config.toml
n_experts = 160
balance_loss = 0.000369
balance_bias = true
norm_eps = 1e-06
beta1 = 0.9
max_seq_len = 1024
train_tokens = 266900000
Below are experts of layer 4 (counted from 0) of a mixture-of-experts language model. Rows are named router (the router's row for the expert) and show model dimensions 0-95. Each number is 128 + 24 x the weight over its row's rms, rounded and kept within 0 to 255. Numbers have three digits each.
After each expert's rows: a language model's description of what the expert responds to. This comes from a sample of Wikipedia text that the model never trained on.

# expert 24
router:169113146149110135125092158136117125147152117149145083166140142167154147105159148183113132125104156135136146144153105144097166105160098098144118145102097096107144118138151160149143149147162166116108089099172119126142101097118125085152099143169141137091100108145146155120104123108122149159
Sentence-start articles, census. Words starting a clause or phrase, like the, The, This, A, especially the in there were within census demographics sections.

# expert 22
router:132094139127099159110110151160085114139148091165166131136157153171144157115132157160116160124129151132100154158170113147108176090142109156164117146110107089091132107126122162153138126176154173110109119110127113137162098095122097105158130132168120136111111103179153145137093097110092145139
Table headers, sports nouns. Header words and nouns in sports or election tables and sections, such as Home team, final, medal, debut, Turnout.

# expert 14
router:145113163127115143108114169154107080141133067141140106159120151145147146105141143133118134102103166158112159147156119167101131088135120104148106128108094080103137123154145146155146146159155162111117123097147112126164098097102092110148129146154115140117123088133128152105123106118112169145
Mid-word place-name pieces. Middle pieces of place and proper names, especially Birm-ing-ham, Que-be-c and Wol-ver-hampton, plus pieces like ke, el, ve.

# expert 63
router:155098172158100168092099158168103101155142116137159116157123162143143140084156163136105158099122154142133136141154102163116139116145128120167117140110109110093167105132141167142148130153151162102090096093143116133166094114114089107151109141144117133103113106160145160131106109113112158147
Song-title word starts. First words or word starts inside quoted song and album titles, like Wanna, Stop, Me, and short starts like bi, co, mo, d.

# expert 58
router:135098141163121161108092129169118096148154110138142092170167163161177130121144151164131133091129148118142164145152104167089158116122109113147106161097117104098178091124140139152144161154165159102096120105135118106115116120094119102152107162138133137125127114152138147139124094103124152155
Abbreviation and scientific pieces. Capital letters and syllables inside acronyms and scientific terms in infoboxes and taxonomy lists, e.g. CAS Number, Binomial, Animalia.

# expert 53
router:151078129136101139094080140150115117143152097140158102137141154158137145122144148128092169098103130147106148149130100146103148096174092119154114138119102113113126109146148168146139155167154136123117108106155106111143125112088057109139096169142120143102107100149156165135141104126119171146
Noun-ending pieces. Endings such as -ce, -ence, -ly, -s in nouns like predecessor, Places, Assembly, plus whole nouns University, Council, history.

# expert 54
router:144108155150113165102106165153116103145139094128130107139145137133129141081155126151121128091136160156119153126163095144099152132145119106151108152118096101085145096173158137145132136164137152096116111106140113105135089127125110100146140142119123128078112090129139135142091115117114153162
Infobox label words. Pieces in infobox and heading labels like Born, Personal, De-ta-ils, San, plus fragments in names and number tables.

# expert 61
router:168102144158087162094105161155098108161158108143145092153165153142146164105131143134110155087124150129111162164139076150102136127145138122140134159101105102094140089152133155150152151152146180086114121109141079103166117097110112106149090153145135128135108123134140149137130098120113129157
F-letter word pieces. The letter f or F as a word piece, as in bene-f-it, f-ibrin and F-uel, plus short stems like end, turn, term and open.

# expert 27
router:128102170140111148118091146156119080150141120128169120172139161130141149117157163170115141126128139133123149150149124138102159124141117128142107115104109105109162102130136143147150152149162140088106093068139099126139111119100092099149116146164112133117101107164148132137098121112127147153
Name-internal fragments. Middle pieces of proper names and name starts like Mc, Mar, Saint, Mont, for example "c" in Nacional and "Di" in San Diego.

# expert 32
router:134071143158099138125114147173093122152178102152138111153176125158163155113151145153117141072131149150136159130143099144143141122159082135163092163111116111112136115161133156152158135169164140123118093108127076146156075111127114110135099151157123138119115101133144156163112111099131135154
Plural s, vowel-pair pieces. Plural -s endings and pieces after st, sp, con, comp, as in sp-ea-ker, st-ea-dily, comp-ar-able; common in sports season text.